Weights of a small mixture-of-experts language model, trained from scratch on English Wikipedia.
Size: 11 layers, width 192, vocabulary 8192, 51.9M parameters.
Experts: 128 experts in each of 10 layers, 64 SwiGLU neurons an expert, 8 picks a token, a sigmoid router.
Below are experts of layer 6 (counted from 0) of a mixture-of-experts language model. Rows are named router (the router's row for the expert), gate (a neuron's input weights, with its number), up (a neuron's input weights, with its number) and show model dimensions 0-95. Each number is 500 + 50 x the weight over its row's rms, rounded and kept within 0 to 999. Numbers have three digits each.
Before each expert's rows: a language model's description of what the expert responds to; "gets" lists some tokens that make up at least twice as much of what it gets as of all text. This comes from a sample of Wikipedia text that the model never trained on. Tokens count by the router's weight.

# expert 24
It responds to: Adjectives, quantifiers, "of" and verb or adjective suffixes inside descriptive prose: large, more, significant, "pattern of", find-ing, trigg-ered.
gets: " of", " the", " to", "ing", "'s", "ed"
router:495458498570532473477456508590456523479508477517596410473466481541474436498528453517526475478544416593509439484508408427507472460545423469546528520567519560465457466639572519451591461524442454524485499559577451526541459577504479501474459463456471468509437457556531496376522470454443501500
gate0:413487362464482449392464496467509509410599569496548506405477505511477484382402436512434401483502506497601468409510483480524518469517435434535495509499470499520504437528492497393498485479428537397528476544429478461559525502404322544404471483474507437440549552499493500506455380387541499481
up0:459380558589532478530508540610566506597435445438500496555374491515601583395534498444490464591503522427482501503506563492500423488518468482579469461491397553493554398492520496509516498495518498429446564495500428580478504605517524405544556494501434492538585506443563407498502438505529529520

# expert 37
It responds to: The articles a, an, another, one and nouns following them in descriptive predicates, like a politician, a licensed venue.
gets: " a", " an", " one", " member", "ist", " another"
router:484531488525564537500392524492485448470466440522474405395418420569591494501483404504425507535550482572510436513446452513504476571616369541466519454519505543454482515541516525521490524543486496495433532566448462535447435511488555541475507568461505591421515476543439595477471526461415528518
gate0:498516501532558468463543372472461503464482414514518500499516519524504396396519493503663515403566499572627452351464401497502386505559412504527479510495483516515543494505615548455503595512554414505525505501567531575487472582521491570585457548485549493631489502482508498479323521479498491494
up0:538558411525467548556414484511536467444487504476456560484616502497482482558502523513539467501570499485527490457534508465447583458516531405517532445501481492654487478502442509431513416508493509614440520462453573426571470534441345579484538501442473465433482578496541502387478599571521540603

# expert 26
It responds to: First word of a new sentence or paragraph, such as The, In, However, During, After, often after a period or heading.
gets: " The", "The", " In", "In", "On", " On"
router:511567487546421404489477573648534576500509376553545479500470544524509407445447546522470560576460447516604508545534510515554546512453519542530577606479454466494528488499493572450511491541586461569591431557535488556548459510509525482513482455496382491463521432531466575465532500426413511528
gate0:448502385541506510466501497476504568618514385538411542485511501579596505482508476582468520513458554542579422493563510507526490533593548449466458435564488569472521534510520509481458526510541501494500548514573462502482362523443502418493542463455498466525421573516556510557471514488545477471
up0:489555548493428466494513418517579492499506512450498461510365462501527554464520612619523416478506469446372430421464499548530627396573371530532474498525462492459485550470529480493544507510489495492528485569494525536491476494585552538498553462524504536503473604591507583504499550564456517595

# expert 1
It responds to: Role and relation nouns describing people, often after names or by/his, like politician, member, footballer, father, general, cricketer.
gets: " by", ",", " who", "er", " and", " was"
router:391607551473477543438435497588476558461478503457454429431489449488512452521487452529443521546478497519528519478529467546477478510412498531476540519608532525530516500590560600520608437533469544529537546579510516571500488454476489484500518493478499436463528497430509452504547436450428483571
gate0:369527532491507442509470550463537498480456497476559512428621552528495439473587447564549584524524385535533494541509540501435473564532512449490482516558465508532569405463506500504504525500447481417616486519496491496496607447543504518473542397508504497522509506513509524458506410280453454529
up0:313473580546504453385596499506479515438545334481482599501504491473423486433521544499648506502501371505557482535443427499461563468503500529519519561539488381517448457496391480510472494365503509399494534470569522562485494469511349536507504548492479474522499523429456498491541520600500518414

# expert 48
It responds to: Number tokens and digits, mostly in tables, statistics and scores: 1, 26, 28, 3–0, 120.
gets: "1", "2", "3", "0", "4", "6"
router:453473497590476472503463505531419467540456471461561443487476597518577478528486531434466487502504472574563491507454490576430471517518460481506570538504472497467546513458529595473536588550525452600510480537535472478549476506447488588545403518564505491488545524557502515511543434467507570513
gate0:444495500427423546551537487435579504536502575486461552526498519489509491446534433500483595443568498520476412576513541445504409533507473497419505422570538493403459612577540546535500485590502546378460485520544441491551439504564433489590435447511544548494591519506526532507569494467481527637
up0:496470496506551489491325527394469483446598496458541500508396572522502499499612524557572526493489503497504574473496559563474372475496515537507466534454475489488505481497495494558543479489498514441564536496442526473561592505521489474461441540496484339525496465529702544554519387614508495540

# expert 31
It responds to: Numerals and quantifiers and what follows them, such as two, three, several, some, million, of in hundreds of, thousands digits.
gets: " two", "th", " of", "%", " first", " one"
router:431517498589558408533460553537463476517522570498504419486463543492591452518444454440515592492507476539514456552535467560505456456496429475514539566457506590491498512567548614509494502561527418568414404573560422502577476584468440472438417491506417519442517469559553500573585406471466527571
gate0:409511426560462537517538619508497531446501578501508521451484474498493397496552516513481484337536602491452383478532542368484468629566519461520521507473525566484471381450517516503501550509501456453575511614485511506445534394415458550520485417470532587451466494499547488502553500408620500536
up0:528498496495559450458502548542547492521438485504540594462502339533418418506443533478541478520556497544498502439587481581417539492479597535485529471429484533422517489503392507471474460564613583530561528472539505494440553513498498471508548483573473513551504545477500552531496469437540496537

# expert 42
It responds to: Dashes and field names at line starts in infoboxes and taxoboxes: Preceded, Location, Genus, Publisher, Died, followed by colons.
gets: "-", ":", "\n", "\n\n", "|", "="
router:544530476619463521552435531555536618509524465541455482424452568543526501484494609444445472497507467410509444484560518459537490521450473543483522518546414591524488460546511497436570575484527504480541499385566568667561530470474578504447499464493500606490459485499432515461435531449469554434
gate0:494509512558456505545458493522496511388498552595487507495491478500471440531522548445496500567563493496491504576586507477469469465493508497446504499517479592569514481506529509482603516590504584579489482498579456515494607482502521596434505484429527534482500530458536496519631395504491569478
up0:487501575488594457530493466478530577540505416398521511510534505534571510485630504461558465513543562463490528414504499500557501437520479505503516573507484519532564474499630499406523514499510502473516511492557535523548649508492595523504502483405497381545456507428497439443486553514554382513

# expert 20
It responds to: Commas, and, semicolons, colons and parentheses joining listed names or items in cast lists, rosters and bullet lists.
gets: " |", ",", "-", " and", ".", ":"
router:494511479476500524397409498526455526533557494405512407417511407436559470537448500403472531510502453547527516562521446506515506546427518520537574546608523514458465415508515537466614521500453376550532513489466525559500472531469419478453415531478522469521504482539483444434512497425472444543
gate0:501439461498554341576481514472443473491497505497462468432497452526519423489478534584561493469498504513422496443522597451507477571514458481457342530498459530499542495498493529486478604478556460531544435590532526464559437530555512489485487470521496444547525409532500448339458506478607424396
up0:512533459375478502475631493521493485484457615546446466495526464454505519420449401457371480512516527461409539531499542543499557497508549541518426501488462465575449449503524546506467492648510487567526397546552563495408545613586503539529495551372456436463505485548486433518410486508540471522

# expert 60
It responds to: "or", "any", "each", "every", modals, and word pieces in vehicle, engine or aircraft specifications: "twin-plug or", Chevrolet, submar-ine.
gets: " or", " a", " per", " an", " any", " no"
router:458544462539531541594447572450483530480532441519546483474504482539636448406475539488487457532593502576532457486505377564471501479480470549462465477509496424516567468512536522402533554471468480519595444515554480531540526510482482552488494416570544459419465530431563555389515524469529522438
gate0:518500522565551587580486519524433549454496440508532473514498493532525429385488484414520386539430409550547502499602497602496543522451477477578499511526557487476540444505427538482541529494470449514516508524501498400522534524505505490444439434528518454588513512452506504497495560381489530430
up0:451516570559511547473487492411546536502552491514428457476507508525510502496543620493488455472494510555501443454483494404536565519519474529449481630504498567490469504399419545529483486511433436500500605629396540475498504526473425383489483500493485432492439486498419485677416438616507427543

# expert 54
It responds to: Tokens starting a new line after a break: list dashes, table pipes, heading equals signs, and paragraph breaks after closing parentheses.
gets: "-", "|", ".\n\n", "\n", ":", "\n\n"
router:552552437583496448440435502547477566526552634538444461435458427529523462513482537481423492503444514497545511559496486440483468532398403537591416548555470558524506433539510534425558529533551489543474526508499473604528558472474492484520529483503520587495476454472547497510516515486476483404
gate0:385498469526501501499492518440501508511513557438611503500498486428432470487498475540348532666521440488518513502454538525529499523508529520501519502509461548516551503475451475461508423453501406587524513490514672428495518490509502487484507341498500502492495478420535487563503427475508538516
up0:597560615499607505537504493527537499521423533565492546598474493488498494516513506569515606447515399504564485531477458507493515522506513492494445407494392495519431496505520539498578511502489574536498546481510487555501425502514519539442607506508477514476485478519508569437538516547471483502

# expert 21
It responds to: Sentence-ending periods before a blank line or heading, and colons and names in taxonomy lists: Genus:, Phylum, Animalia.
gets: ".\n\n", ":", "\n\n", " |\n\n", ",", "="
router:586494480570496462452388525615521577513570556479560462443446446484513460463463504439508571509493485587504459546451433509476427522464523505589442534466463579493480474487518566412515504502593470525520485481476453614404554471419498581425527505466477510426579480544498504433433475579434482536
gate0:463486504562450521485542516442448507581506493547570503465484430510457506507445491549540599526500467555474478522587505377473523537532502523340554475417528494443501514457468643554478449519521512490486500489464517477522490527538511508408446522469461560473462512534492496414487505458519501609
up0:522581477444478489543481434541430422502601479488504436494445515466492473511497472554528552514516557466480556567489503510501523500505523404497519487456513428544438483478530500442512513445568511643501521473527562597537515449569499530507516499610440568435431470479444500459499467409697455485

# expert 39
It responds to: Inner word pieces like as, ac, is, us, oc after an opening consonant, as in gymnasium, satisfied, Jerusalem, internacional.
gets: "as", "ac", " as", "os", "is", "c"
router:555505450526586479435416561563523515480523523505574528527418504487538469475491505476507479492504509495539400472512438576428532471442416422442550497553522430472420437511539583400546512553469513510524525486537478559512486457428571520437453491492568438487576528520488577428480536457520462516
gate0:620617492621334511555417470441431393487500555524601537595469501478480490439504503514553395488468576493516443508523465507662429522503554526487515388516532471502419495482442497448501483490514488513531498560557497414514563466447492525508499503513483542419505490503556510525513491484472556504
up0:537499522493491497434545518438389493498530625549567544483478598457466522467548491618558536549480501599490362477509487500503491497524529510489535489500509459511483533336506484479514415490443444513480499478492535446510468576472445501540496490490495464540473489524535443500485475473516497529

# expert 56
It responds to: Line-initial dashes and bullets in infobox fields like Founded, Succeeded by, Location, plus odd word pieces in names.
gets: "-", "|", "\n", "\n\n", "–", "uc"
router:571525422549497485520476512540562564437578461556505403564488460577608470438479552462518457527564450440589431460506494445489478464479441512504599565489478503481494492484562591422564547583539505546507432473503504548503514449430577534442453465469536518397436497547563533466511478430469579421
gate0:464466468485433431535530624501525489466484546569439570583547567505384521476495553488491503374495506503499505330410514489488492503397437604469521541462428503449567530499462494500587366480517513525498572505600501503466514443431470492511532503444474496475527465448402477465486502502513565407
up0:528501543488503465515555512499674500428507399518550472536422494561485492501456447407579544490482532349527501492495441519476478577500503423488506522427527497513516467590491487518459497500490449499509473445572494541530457567593407466555521475456566552573517496457556512502523377502518424656

# expert 46
It responds to: Heading markers and section starts like ==, See also, Personal information, plus word pieces after hyphens such as -sport, -hop, -influenced.
gets: "==", "===", "-", "-s", "-c", "c"
router:491550463453507461566521591498488522451504435499547397484454556519524439471507498460452540510478380550579353540438427512489425477477473468581467495505420508514549491592505516460470588517530416517526455506486507555544400477386464540480535488520515558550542448496479480410495527455527459486
gate0:432490513462526460515488500376427496507510486606462442492431439497535488583505509510452444453665500496548529428557528435478512475536499446387596522492505464510529469537511471492533530491526527534412490545438516517473589517414469473460525478515468483518498494330498492500510355488435565490
up0:501356496519467493556426456477417500501430471558426611520508445628554482467506532537508500416495528498520480509528504609505554503551364561362471507591568484535529506525472503448507498543473472500534490565463544446536514614525457547504504620541494459515535519486537649367504496592469477503

# expert 23
It responds to: Paragraph breaks after sentences or table rows and the == heading markers that follow, plus infobox field labels like Kingdom.
gets: ".\n\n", "\n\n", "==", "===", " |\n\n", "="
router:617472465493577511487480522587478563515562488508588476474523472588484470545470547478497531533478479542495466508478420505499463435497468496556441546507450562487531496600571607419568560525541533518534515458504493577453551555477450553434466482501517545479565505491573561454525535505398530447
gate0:511390475426530545514495454503489495528610464464485505458480490496436502522490580560512549566458495512431464472614515610530415540515517485459355644577512507484489508539511485535461357471527446462503483469499490495542495520476568566498536486564504516483531541664516550520479510434485451511
up0:495440492471507499495479611416512510539535545473559519564505485503500489516485467513514413498513580514494539476488500522497463480498419472557481461475500472491556532500434506537460477556455483494544500515515504505499558500565603455487564424478468499640525519497544472487496439540398464445

# expert 22
It responds to: Commas and periods ending phrases or clauses in running prose, often after quotes or parentheses, such as ", ), ;, and ".
gets: ",", ".", ";", "),", "\",", ")."
router:514532462570480497541560495498400517494666473450523455440472496522529424577517437492460523537480470557570526536510524498551471523443473514489532431605404526508458514433482562520569471582506494608494528557454434593507463475474491529446483415385453463450494487556462455474524488424496465467
gate0:505489481525513419546520595501486501612432583476498527528504493500433461405531505576497434590508505492463466560512508460527494492462501497443511573430450535495503456450498521476551575499485446481508525448537526502515511429428526469546450557467494490518514500580449528569542499443584510507
up0:516506488412507509488488490492588508506593483491518498501591456497691590480487517546507434501498507495455573496625498435464508505497459540518512454494494420513454558559499410499520559531434459548476506505437502559426468521581501540532583468494488558568434492509479387529491446500475519565

# expert 30
It responds to: Subordinating and contrast words opening clauses or sentences in narrative prose: While, Although, However, but, because, though.
gets: ".", ".\n\n", " The", ",", " that", " In"
router:527530474504491419584479511536465516578560427506590461418526495533499402501430524519487567519491428576498452522610542562543477533430505539496565591541441464532509485513518542438583476546569462581568468540492542530547448506546512495509441402447453512417416505509462599521527448494458497520
gate0:486478499468548392522500499519466495489506544538379360523536556390537501495597501512487550469405395466516485420552583506500481416512471496475467496539510526447526464500485500492503490520530501528486500498542499488423564507427526513404572445467449441464541496486502506528514576604481466419
up0:519469497561627485449511409454488477520437480509474517538504468501533396505559497506505620467507504501500419425469566490539643561495476499469572657485565514558522510470527553527504505503496442487486593499572457510506512498611484429544468672447505494515517505515517532522472571392625469473